Experts of a small language model: 15.6M parameters.
Below are experts of layer 7 (counted from 0) of a mixture-of-experts language model. Rows are named up (a neuron's input weights, with its number), down (a neuron's output weights, with its number) and show model dimensions 0-127. Each number is 128 + 24 x the weight over its row's rms, rounded and kept within 0 to 255. Numbers have three digits each.
Before each expert's rows: "comes before" lists some tokens at least twice as common just after its tokens as in all text. This comes from a sample of Wikipedia text that the model never trained on. Tokens count by the router's weight.

# expert 46
comes before: "1", "2", "3", "4", "5", "6"
up5:136092150167161097123153081122154143091087100147141138099108100121108122117149115165157130107137109133182139116111149122130121147092129125124143100097141138157139126092069130164132093154105114064186147126111134129093099175101174140074139136129126167087140142132099144144128137136129120078124083137139139144110121162126134123140110117124129172107137147136143146122147140138109133115141
down5:113109119135140131096107143109097109122145151154163137131118138156114134125134140117132130114131126096116094113092106122110114052174156091111135092132104139062103170117126137063129167149164177125113103133134140132149123137173119088138121084077138129148115133096089135125152123111099140152159101140118145081132130090144140147163103153142086122153116123115138096114133146122155118147135
up6:111104125090131163118122144168125090135127124117136179139135129108077095094102115098068120107105090099122150168154141159119144131132157154163119091129094120118116178121116172121141156098141117128112148108131142081094144158101172146148080136118116124125141119179138155168122110113142118120116105100152120163144159121097141108150131139133160149149127106148136112101117133151116089089148
down6:108106141096135126106134135102115118129126135141131109145129113121141154147118159137146169085135139136105116144105162111138138154141117072103165144125119150150122152119138157101122148130118106085174135098107125146079099161104143097090096090145065111116120180140134115145157145123151154112097141138099114157115106101128184115128146102151126095142125159087125160057137085154138132119126
up7:148139068146120133115070145117106126113145141122104105130110132129123122141188112100108108071084108149134116171119110106178161120115084101136115108149150107107135131086169110137107150086183141115137129129135128135133148161132127108134120101128134141182091133174111149097124130085109106130130134123158129134148138115119140137090116166143155091098117101132159113168104093153132108144138
down7:118121148114139097073121128097121089119141116103185131125135135139128156097143127103130144102134144122127099185163122130130170098124131127082128160115118122157113091137139136125124128129120173148151136074125119128115138151140138167085138150108100127138154106101070161129136072159115134141143153127126158126101101111090124113185142152084143127133122111156080104119141145158092126127080

# expert 53
comes before: "\n\n", " The", " He", " In ", " In", "The"
up1:122128138151095123143153140129122150130106141111131152077129172110143106159122104087134150110109150133157137107145111068127106110131145133145115142118083103110147103112095164146094132145143169111107176149161166141117098152146094175135161120145115131076133121099116161140121127195127143110184166117110132102091137129111131108143121113142142151132124152142119091138120120147087096079138
down1:102145108106172105130109082116108155087138117119131117143119083123141150120124105129075144096104110115134104100105119108124133106130122143164105139155149137150181145112140121117110137076135136096121138140102138120122200134136112137167115073151135135123101106089146122100124138126135138126098139169124125146177115106149167157160123134144081111085152193119119136112079095130138119110127
up2:140141159137133138153106126133132138110181114110111121127170125128152146079148130148106116119091187127103139133106093127125111123155146155151185186112126134113090121150170093131120152127127110162122135143118131115121130130091106137142131173157099152149177094115163145145112109147139134138109177125179136145092110097131122114083118126120109108122210129144138106156100133143135148144110
down2:102150130135081087147093151139143134133122154144143124153176129135096148082177088141103095128107131113141127142170135121109110125107127074149124151149153135152142098193110125161106125104124116128158112122101123127141106106160168139139132132197056130122114075119119079143141123140142122118131119098152126114147149092135146136109116124157166099142127147114129163117138150113106129160129
up3:117143163155123117150076141109114132131142135124114139125126124135177167063154150122111112117097117131138118144126124119115095135151148149147201097159126141138127114164134107124148137161090146147100155120131098167098144151110146133126148120128111128094081132131146131151147147078147111094132099132128167159159172159090121154121098097184152145098138090121148146133157112151144084139122
down3:147106138160125145152143124158103082192081110154155128123121141092137147118117130095173113119179110092137161145122144145099114105136144110174145134161138132134157112109106117150148128147060105097114135148122121119116121101135118096142125138141113141153189133141133117131123129164116115099123118117158131140098109099137170091112159162116136139145096125125102093152130123145102116110206

# expert 28
comes before: "1", "2", "0", "3", "4", "6"
up5:096138124142091138137144133167137178152120146103079130118141141153120130170159147163122091150112165190140148132105134137143149145129160146142157122166099107117115110161108185125096116111128121169140164141141118133126123120066139123124119129147095115090108145099089095093115120089107122138107101124128138144132142152114124096110122123169160101133107113093149139154170146142154092140083
down5:149140131094134139142125126087115125179157160124132141130202117151126103127100119139114147130111126082137138187181109116162095125109108136087095121133120125148112112159140130092108119080107137098101086129119103150096115105125145129153084111146110161118134166099134114121144109121164135106120111130129124156124171112116128115136185114109131075109126103163099092105111145152143103095132
up6:081157105152116142151124114106137123091091118136121140145126146113099106165158130176100123125131161078126134112152168133110156159120147159127138094130141103141093132122130075120158112137113121131097160108126106114116088124162129118141115155123123158053141134130154118144080114149108123114096095139069137135119159120135168101143122116107149135122131152082162154125123169166087139159127
down6:079134110120098169160122125102109098124153086140099174130128143091134124114130155147121144146125183153152164132142162153176125085152164081098121126163114144122119165126139154104148132162123142104148168145139100139093144144179122124147135121116137168123144122083148145142130108114127151166100149108135128131131158100113131132158093130109111092148106170076152127085135118152116109135150
up7:079102124146135083090164102094152141130107149144143170085160140110112150118123065113187149143136153108118129144100120171117118142136142136109101115103146099178137153109161120146154124171090149126136117124154106112179093113087131087132142138125130104133140136082119112151129128127120114125112131162108103129100122125102134120137123159137100113123131171168107131167119129124138189149118
down7:118134112159143138080138159152107141137164117107112159097137112153122147112135135103156142109136141111133173147175140141141106137159100122114122151143112086093111102167125106117152109167141106144098087145167101113142130111106140115159137139115118159148160138091119133129130129103087109183153108118081131117120106124116171125171151168108115115107188092126109067103100113117135139148099

# expert 55
comes before: "\n", "\n\n", "=", " ==", "==", "ackground"
up4:104106137126163133190162089174162134126129105094133103162162090112108149128117123116171140121120109100178138097093145119113117126110102165106183120081129091116121106111088107143144134142123156147119107117134148138134123116122166150119132167134144118159115118121109138153091136117129136105095132096153137129136164127095138069140076113137112109135173124089113137157147130154164104102135
down4:146126112171130136125089111131132097170143108131108141136143173130125086161086085148135130116161100117130119140105136112140133139144123139139092125137131136123172167135094138118120118114134143150086104129133165152148156158093119170186113134130069139141120096104150084149139131146099092127138155107121131124165097149137169151129142166139134115148081120112115181127165098127136179107092
up5:109154130099091106122112104120123155076137140106077139205098117114109092167107109108103128118066105145112140093128131108139111171115109144126100104123152127087108181121111156105103110135134147136126146121098106108115148117124196106139145158131109135140127129119114113115112128141128117126111122101120170142133135118158154143163146128149156164091114121103157139140081129120126125062138
down5:099152091104156154125136115153144094101122125136126137148111128126142127134164134117099140097158100088093180124118143104148060133113148117134121184109169153153127111176151088102139135136097107120148130086095125099141150102126180155134117164162156114125136089133144107152103113132106099080136107091131098159172134138139135127155138111159100134134123147102084137131132149110112130096139
up6:133159149129090124123156163133139169099125146135121142159112155143091134124140124107118112169102136186157163094161113168127109153109098155131103132128135116155099117128132159103095141149143155127118141123168121124142170144056141132128082133086110197121138148135122155135113122170126158133130147131091122125129111117100108110122133112108096088097148157119142129081129117100162161160107
down6:153117109118124088099201112081113085112113133121152116137128112118112111105139188155113125136121125079117136099129146151107129150173157089093131152133172148154146137105139113143159134138149113111154133088146087138159121095128079148118157111141109110112134110115086147140122157119085154110146158110138101115113139105110150090083131106157110113142082125151103124135153125157093104129129

# expert 51
comes before: "–", " | ", ")", " |", ", ", "; "
up3:124133110073093139169123102159106116154137088113124104097121149102137135130151126160174204158109122113140113176153173161116163130141141150122155134158111113101127149159126118140135152130142166124143085139125144122125108172129151104142151136084181097128076129126126168098123128105129145084119126160115143122159156139154096136133156110120130123135089111141094090105115127131108107124126
down3:151115183094133141162105138174132129106095085118117157137142168136129139143127098169128105051134118115132153132121155140085125131132104154131102138119131132114164111143131152097076120113109157110139138138133126082120107140119134133105097114116122146154074124098163107114070169131111126116114116126128092123165175170075115137114128149149101103098101106096141110149114134136156129124118
up4:182107150165103138151127109139122152162146135130114131110118147137141101122115154149141124107158114155205107126123121135096163088126132097095160096148105142122151147128157122130098086137101131127100083115159156166133159160164134141091139126115122137129169155127111122096153155151155135141125112102149142136105151123134103149150124129154178152129101144121069117113186176159136152125136
down4:099103169101133140117106150159122154137131161150137115095165105107160152168082159160122140136151134097086123132081117141106168113105140136096115127146119141116122137116139134094121141125120144129126086115092088152162114140109129122120151131138115187187130101088157134115143137090115118057156166130085163113119145085124155151118116137146099135104179124131123145145117133131108103127132
up5:103084109141129127118176117119079135096116128131143141150133115146123125133110151187111131120092102137120138116104121113132100147089115137140123091104133137096114135124129075154108120125091123141159168117156144071142121160137098078115104185110111151121119098158133151124090149111118117131126114101161173120142144122147130094076101117184114151147160121151127077096129110103135142157127
down5:139176123138122129114110151131119096088098099119161151152148139108155176088138136194148100123123157108082116139144103121150100181117089102129175126117108132105086101127160136135124125149112147114154110132133139157119121104070117111098108144152112135139134118117095128170124121157132094158163147091104141137124115139154143137125118148136119131152134135103138103120174165135122140168196

# expert 11
comes before: "| ", "-", "|", "- ", "- M", "|  |"
up4:165132115161135156115211135090183122123088128165145128134112130118119175134172144113092121119108114083109090093136144180102132146130123139132145125128118144144110174128093097137108099157164145139135142147146124109101136153159180127126122117116115130120105113117105103174107126105129128114138160162119080125103131150155160143143098133145115102126122130138163107149095170142162122100132
down4:135121123085135145100125135108079126160147101127107153078111192114137120121063085134151159111117139108135126108111126117130111082144166167163082166132115131047123113126124142135127111131098137111097135119131116092120131113108105081126135154099133144131122116124163151137152153151177089154124164141131105158149098158140135138103098101097127129146131141129095134136130105115120126160148
up5:128126112170087127133143120133116150102107165135133125124153093091137090134121081110161117100101117132107161156104141129090146076136119136136126143123143161143154153086091141126162134136115141151159143129106148125168114149120114157161117138099114128111158126127105123070069128152129117153105119112135122139130129096115116093101117102114151158126132163181127110158170133188097102141183
down5:125145133119145133141106088127158124091111111130135135158145128130145139160184150112120125094099167161101139132141131128151106100102129078157108136152153123150146147126106148143110110092130099169123121110103116177141133150112147095078107135157096148115127194156092106149109073123131179164130110138092106121134155108158128117130151117166132155159108102078120085119139134123155119137151
up6:109139113122127142133146084132145115147139108152108147103130129131137146149113131119180140142138075195131089137125124136111166180083148149126131119120137116149165162136120173113098170155107168060119137098138131116158106105093123118141101100149145117096179157104101181121114110096103154136152108095150115160164142155077130128148110140112131115101128129133145128131101144133129143131120
down6:117106158142146125144162133089130151119125142094125120124118138128100151125148136155117108140109117121131154109133190123144085106183117099099151117116091130140087140094093124130091162161153126137151105085115172146104125107139120138107188148142118121154112125140127104123123088122155134121132130133114146107167088097140090130097154126132107191158133149160143104151105182108139089110086

# expert 50
comes before: ".", " | ", "–", " |", ",", "; "
up3:084128130136126135128132104133120140088099113143121106110097129127137142149119082173165116126119118157151133127098104127110116155099095108096112147125132105176116097069168124149124154162133123168127147087107115133167126065143155097091131109078114122159139132129140129100115093128176118134144132157113167132126073138158158119142103105142120176143127124119116109166161086113155142120133
down3:116122138111134136156081122139128102169102128100125131141104128162106146150132164134116139138131145145129179112128141156198201125108150110127101156183153112124093135133099111116117103136116099160148123171179120128086136148107140092144076157127142090130155155120126126136156114124128100136104101114123124107097143134143155122114077160124124162097131094109108081128167130118133150126138
up4:124098129127139111125139151092186109126100164137139145130127151137144140147151140139103120147123091126142124171105115199119157141140098103107137149124110121116126108153109118144115129095098102154118118154142122149124153125113163146133127096144189148182123072165124156122105159111163132133163139138155086146090079143120131151152135140146130111177105132156125123108142100115158060115109
down4:136129109132134104102104148084096102151147114140127148122126140138126116112189091103131132132115133144081153140120096121161119148153163128101132098091155138137137118142156157106116132097114116176140124134163085117093111135131124206167142168129101134134050123083163087088144152133123116100121130143103164108125128109136122120165128156110152126092144149133150106151119141102136102134121
up5:115103071105138118106130178121109152157140167174160163158129109172131114137110110144096095127106176162104118113183129078137156166109122124110148114137145123113125112093081126141133102114151127130137104113124133164143167123129152088169133170122124118153183134154148114167085121135122126111113119151125169127145118124109130129154106102089147108164133127118106123173120126120162122122111
down5:123154117137137103130096182126174116164131149127139152088134126126132118116180145109167133146128175161090074143106141144137123098088108120157143186096081116137108147112158124114120134145126137149110143123110120131113134106116092146140100127126121128180130089150126147156149109147107081194144142162152131143109093140087157117122120121109113121184123152117166143141095135144127139130143

# expert 24
comes before: ", ", ".", ")", ",", ", the", "–"
up3:149127173169115119101171108119181105145145135117098134114149126129126140136136117119163168129112141131092136125059138136103113112123097106168135098159136081110107158158132092139122150187146134140125140100127169128138159109128126116122175103141137122148105124110104169122145097075101117133143196116147143120125153139127171124132098145130117146089109124127140138147133102094131172093105
down3:105114096132108121147167141100113133113148142139164095128159133129113146139105128110194150138148151126132105101118094101101146117105157150170118163142187163170122126171123105149102176148099128124141165156145104143132091120109127144121127106105151122147115130115153141157116138113086119173145135144125114177078133106157183120111146102109109115097140119111135116130138130075114104174130
up4:094126124149126120121111109085158130141135144123151145139157130124148155115139113147144135141151112086108104099150108156110123148120097124104149107137105150152132133109098125153199142120127111140134155091130106139131150117142138105095180131140124102126173113118139175111163098108149138166089142126115151145153149083120127120170097126130096124136156171117170132148126154120177210146082
down4:113116111128149135115113100109183155135110130125160153130104126127152124135094111124150111083103129153121141130183116142136162100162087132162082092125103117131115164082109172106134164114122132146161114169141081150076140140119116104142143075101144129114168154149153116126139082119121145159111108111162174132116125092132117141104152133119106142140108160128079144144109150137157149129100
up5:123096116138146137088181120130146115127160170126104110093137132135187162129115135097139092140103075132105119130137141138100107155096099120094106108117100149151181132134112130116116174123132123106134162133191154109113105123147126114121123168141107112130112109112150155155110163138128146097149119130171069158161144147152179146136122096128129119144159134121104179151160120107135122106118
down5:154125132114157170123130128127094097102131115116124093163101158136127149125116135128164157096126125130165107148168167165120106137173113091124131148108124142117100131158119128102134099076144092161155114099138132170143167133135108131180121154096118085117135122148115141124109171147100109086117138149099130130144119101173150142118112117109104104126098156138088080131097108169124126102075

# expert 29
comes before: "ed", "ing", "ation", "ated", "ment", "ing the"
up1:132122104145105153135146132138090135126129148149124128109118132117129152083124144160122184136128145076114126093099130118121159149153191148127122128147154167125127164106113098180116151120205134175125133133102186172109127131139132103105141156121108124136126123135131152150099102134124097154126102149137154122123106110142157102126120101152127188121105074155142113138098154100083122121123
down1:166145107144121140149143127100125105136088132110145085113137166123114059127132109123167109129121129134120123111142128156156124131145119171146145084110115156134084166083096136129140130080199125123094119111128137130113176126135102080148104125125145124171139147128155113153146126129068135049128127137137122111133131108125147134108141081124140112123109091127141135138145141090116136138176
up2:098143084125141152126100108095117163126131149156110110125100134159163126154077120141177090102144144126129107133116111098121146158125098152123111131165107141133132106121127129123108080168113182146118111119122105109156147149121145141112131108144144146134091133058121172144155139173151137161150118150116149115081123110135121074119161152115114128139160166111088145118133131123071128089122
down2:155134135111135177153119168094126111153079148097161140096125123119097076112114142129092125154147154143117128151101138076139113127136161111155102088142128143130144170120089113123164104170113118113135117145100168166131103100174160090106162124115123129147126132156118126127079128096134141080152139132142117104093158131127108160125144080146107112119152166097108090113146120104137119133133
up3:132095136104150127163128155117118106094076124139120083152123103137144150098106090102117181138146168148143107161170124125138158110110143112098127131123135151105116095124120096097185104111108165115124116121125138100124120113056125137143145110127107167099086120139147159174126116112140099124096125171172139114151100122174127121134139123104154129120117117113070139121108099104104095112131
down3:127163112143104108166115101158160098144148151147163120137163144062118073096097094168079116123160126104069125135158169144126127151135102124150097137131144134148188153164133124103140128146088127114148152142114154117130154138148157123149179138105083122130128125126132117114087118111099112141113121159084149142107146132139135120135116126120137116137110153146120104143138138161083160158110

# expert 35
comes before: "1", "2", "| ", "\n\n", "-", "3"
up3:118113128153144147130178094121123147110134154140094090131084112153152148126106107113128118128160086120151151096159153106126097125162085178117158094166097152137145141152138105144090094168134147109135138115117132110130119154164145117149088091121127083100144122158144172123153097112118161117201164134131100150148121114144133134119125150152137172123162112128136128154131139109142137077123
down3:130156139124115189115163179146117134169120151143119131121099157112116137133132147121150156146141124135122131123098106106136149125126168150119122144096125179116106157102154182128145146118084105108135139173133145157120140170117102132146172138131190167115119109104131129141082115099140094099127133172166112149169181151098111121121117095124147114123141160141118118131111158138137095163167
up4:144144102145135150131116119126100139092118083136160185145110134131155112137127131113126111135132119059092143137159151172112111128096107139141150117092130121119159122143101109142135102158146157119106095154119116118126121129104126158112139111124178087134148122126098131134088154146140148140114107137157123122086179144162099138090121164150108143141102133070102100191099171145115094154104
down4:120135145103079161135150179145148129106131174079090143122114146145127091136101121118107122123106157108158152118144160113121144137087087122097168157089111110128125105155151116155102103100136123120143125131168136121093130130079094152136156145168123112104081085136128095167151148157097152158133115138135110101140090106167134124138097109121085146137162148104140149118135110086129150120133
up5:161144101153120117130121147161166099111148136192093126151144152161117157186090144100134145133118130174139150130129136135114152163140094147143155110114100134098135097122104142117157122130108133085151163105094120164119100139095141127132114124068162131134095093129124139110135166128136135168144116153141111146122157095116160111143130165123150171165128123117136150131167124177085094119133
down5:072122129128154119162148120138135150136121116129120158118110113148091143123153128111203080089108099093095146109108155111129108102107137125143113129134105171151118110079151161144122129142130120093129138101145117109104127143157139102135143103156110112118110140105156134092131116125147172149131124125118108139119057154119100124163123124144133129120121162103071111112118147142098120197071

# expert 5
comes before: "2", "1", "0", "3", " | ", "00"
up3:103166131116130129106106131107143141106142136109109123101124157082134152140115102133141162112159130122116077111112141173152174156136097124137117129090175130161128082173087105139074190109188143147089157117147117098132134092140159115135112094116128127138121107148103166151125119103129142191136110145125109161133131103133136168096170110152133133128121114144124142127129139140121129090153
down3:123122156094103124141137139139146164133090140105125184133098103129142150131130062088086104103134105112135097123136112129109133109161101164116092152094135142138135138177118142164085126151137100124085152113113100121144142120125095090117143127098147124099173132145130095126153102164157118138178112121114103120124123105148121087144136123127153111125129138088119113158174164166153151083103
up4:151159085118133109154112181149121126128112104153121149116161143132142122128142118148114151120087156120124141140172164152100129100091149094129164101085137136158105140127136140138168121149130116164106108161108163093087112144126129116131138114112156121109117121087118099100159155141107126099104062152163126097146157145135119113134189130143110152082150078143113158117131132130173141116097
down4:150132111149125150136137102119123150130144111103131168136135131125135108149140123116150157133071141131078073150132126093112124115116163100145117112133149151076162153126077108126169110168085116146088138141118118082116077164109150112143066155107152147162131147077112115119122150146184101110103105167124134117120162120138133105163145150123134126128138110124111119105079139107124127129112
up5:111147184113124171141167157138111198108141142084166120118154134126120151143084116140106109133130112171108172102145120132158105144147119173097121118147117085093157155117157149130107121103088156145168102100090161126113122114126116125150133161127129168113118129135112135157126161111149115145148078097083123153135144161127142126136111098115117119157145097141128155184117124146121141109122
down5:146142127094119133093099133122122114136168098109113164124127092108139163093132159112173116106146107152136116156108106159135205103153135096173118123148111139106131091111111137098081135105174143132130121131167141125121142161146140078162118100131134128156129085135146103145138105114151094159081113120098108096134101150139122119148105156122122134111079103163113138109164149105115113154097

# expert 0
comes before: " of", ".", " of the", " was", " and", ","
up0:131150187156107100146098104148146088170114098108144144145073162122157110141123131139140139100128126153134112138112102133124101154136103120138120077144167158119117170100069141144163129170151139142099116122146091116154134127096174139166115117117116073108146093113160157137114137131142110085139094156106103121079131159118122138141130161154106135148111108130152138103109133131108136137169
down0:149100151162125112138144141127131134109122145117122136120161125162124080153074151123171094113122116132123183124120165121160065108093183105090161112123145103138132107094118124151078151124130158113119138128154131139141130155136123137105162134084098155147121142119154174132167160115129090155120126154122129111157094132094139127117111094129125135099085142147133168179131150097130098147129
up1:135111156146083116145102117126127113096148152129109120083136176152112170115153113104120108166096108131096124089140109139127108101103141132125150125100138135096174144102102107125134118138119139129135129166110149112082178077176109173153117102139074130131104106169138132141090131131138118097112121122131113148089090152137130143140134102100115152120152161117102173124153114125070140094146
down1:098118103117153127081101121119101106150103135112141116168129135153129153118114118132110129129151116111112134138093106143129144151162137096108096125136074121113073145099107154130091139125114151143103153140186119135145121170085127144124116119154138126087107127117162118116137127154153093184157144129149176086133165108153142112099084094143137110139177095104188129163148134138150112116126
up2:136136126101162105099133125101125123137114175108111144113130094123101150118161098126111132137161183115151129153146140110105103100170138137129147123145175121133128135110115124107137102139093094107135139197148141101085163104134132118137066150141139117096049133105113111120175114140144123097138141144072125110113153123152132107108091137135138073118135135165144102143116142128117161093134
down2:146141127099141086132125132145136119142132129120153131123092112152125103116106125098166123106154103128116129124126117120139147111124151127142112119090124121087101117133150136174042154149149108063128154131120116144130164109126116141158143091096220101099119163170147117144099131156123125133106131122110126127133106093155137161128088153082136123122145108140160130117155117110146158131188

# expert 36
comes before: " of", " of the", " to", ".", " and", " in"
up0:118166118159139127162122153141157147159138092112096150138144179115158152147108196106106127140150123148102106122114153088140107142077133082155146163133130134087169120101084143100124122113104156057126137095141134146104107069133109127112138145129099129139132136154159131124137081146148097143120114144152107098133177111109100138130124121125125116101114127150153147098162117127106114126108
down0:087105095115128110153119093129159134137085139128156130133143066143110110168111116140156120120139089129132122083087104116129114119113122147147056097099114132128127142135163122097184140153143095123077124152161117115143117175139126104163123097141107113147124139129119128141167106122143110099136123111132132124082122171118139126107100171132140092118128134115077074160167148134144151141136
up1:163136147152167131171125106127143152112108143145104122101118098110131144084166147154113139126103108154123128089131184117164106126149088133103098143133135134094124121126169128140117180121132135087088137107157111119182134141108150098143114130158122178118106134132124127114131121102110101131161139117076119115165162110113131122081166075106137136123099166163136125133166130140140156169098
down1:132104128184103115130127150141171127136185148123139080164104105096124149118128152111147161159118132117114129114137143135135060158099113140149149126115145143140120116140143063141097147162101122133081116148105137151114087090090139149134150130122091156117126136120118127160098147141147134161162128101156100167119121155118101130094139125157126131139161120073133114095163165088124141120154
up2:163110129119086126152148113133112122170114090132173142117144107095139139130128148153125118105148136093134146174129150136135112093154118124132109143107154089115120101125144145141165155144144139093165143120124125151118132079146115173157160162145140164124129152128141157151100070072103107124079102088095083122165119141126119127137138111089154169124094145122163119125175142130167137135143
down2:139152138130163149113159163102162126167134083172096157109127137188149140129086124087147121128104136134150132094125125141081165120125144136153155100113132136129156112173124117097081133101126136124116142134166069162076132120093146128122168117149136126103143122141127116135128154138125090156131157121114133122126171118131141126150158165121129114131086133108116132132056161155118129168140

# expert 49
comes before: "0", "5", "6", "1", "4", "2"
up5:077120172196093135144112141127132124090130116117134157103178110132177120144134131163150153133077154140091147131113106126137144158140144132183135132147125133190127114131102113123098171130173140135106127143137129114165129155097171105134146098119115125083107136167146135119109114102130150149113129130097150104151143164126134112145092147149133131127084073118128123122148083120147142106116
down5:170150138127127155174149165114116140124173154152147108068132155109123102123088146141115144124097109108118111128089136133131148141091133118163062119111138129171151141132131136144151158154120116128114116111136121132127191101108147173115107138087179132118118129160142099144125105122152169097172117158127136146134094106071145183100150100133115115115143126136126116101135129122145121090106
up6:163119107109132134083106109100113158086123111096127108129122126114122138101155124115162104127128116131125117105107164083126080149093154166094119139176084159166154127114093155155082112175133116124173162129119113125131142182123127148130148119123151124145130157160125149130101114116096114135129120139150153091123154140104109174112147107149152095092148106118099132099122159121076106133166
down6:149108170109122098131100158120123105126125183159154076113153103130114168164105157114082166074160135129159152116169151109117147146111149167109124139143129164074111131141158124122158147133100116140114170124095096115154130091143109144154120127137139102107142152121146117121115141155095152122139157144129164148167129126081153127126148101138089094123115113167114134165117149101141147146143
up7:141106168134164132132150148137152118121125132119151139123108089126114103165104114148110119125146135115149167114146111105095122118102134104125134107156124125075123103117144154129084116109103098153144116130095152154153124167138121134146070090145174053109147163114147143103161116123115076141096145136138135132088155141118122120114113191157172151126158147091177144135144125159139138128105
down7:113130093120138094138141188143132148089148123157096137145092093129087135133134095106145113151079148138101166126151121148145111126123116129144184148143106118116095158133146143105096173128122069146128106123123152139090108127116165137107150128153146079091138133170110170138104102135156169175172106130078102118122157114129129116131119118141143102100137125102132152125137137156160128151103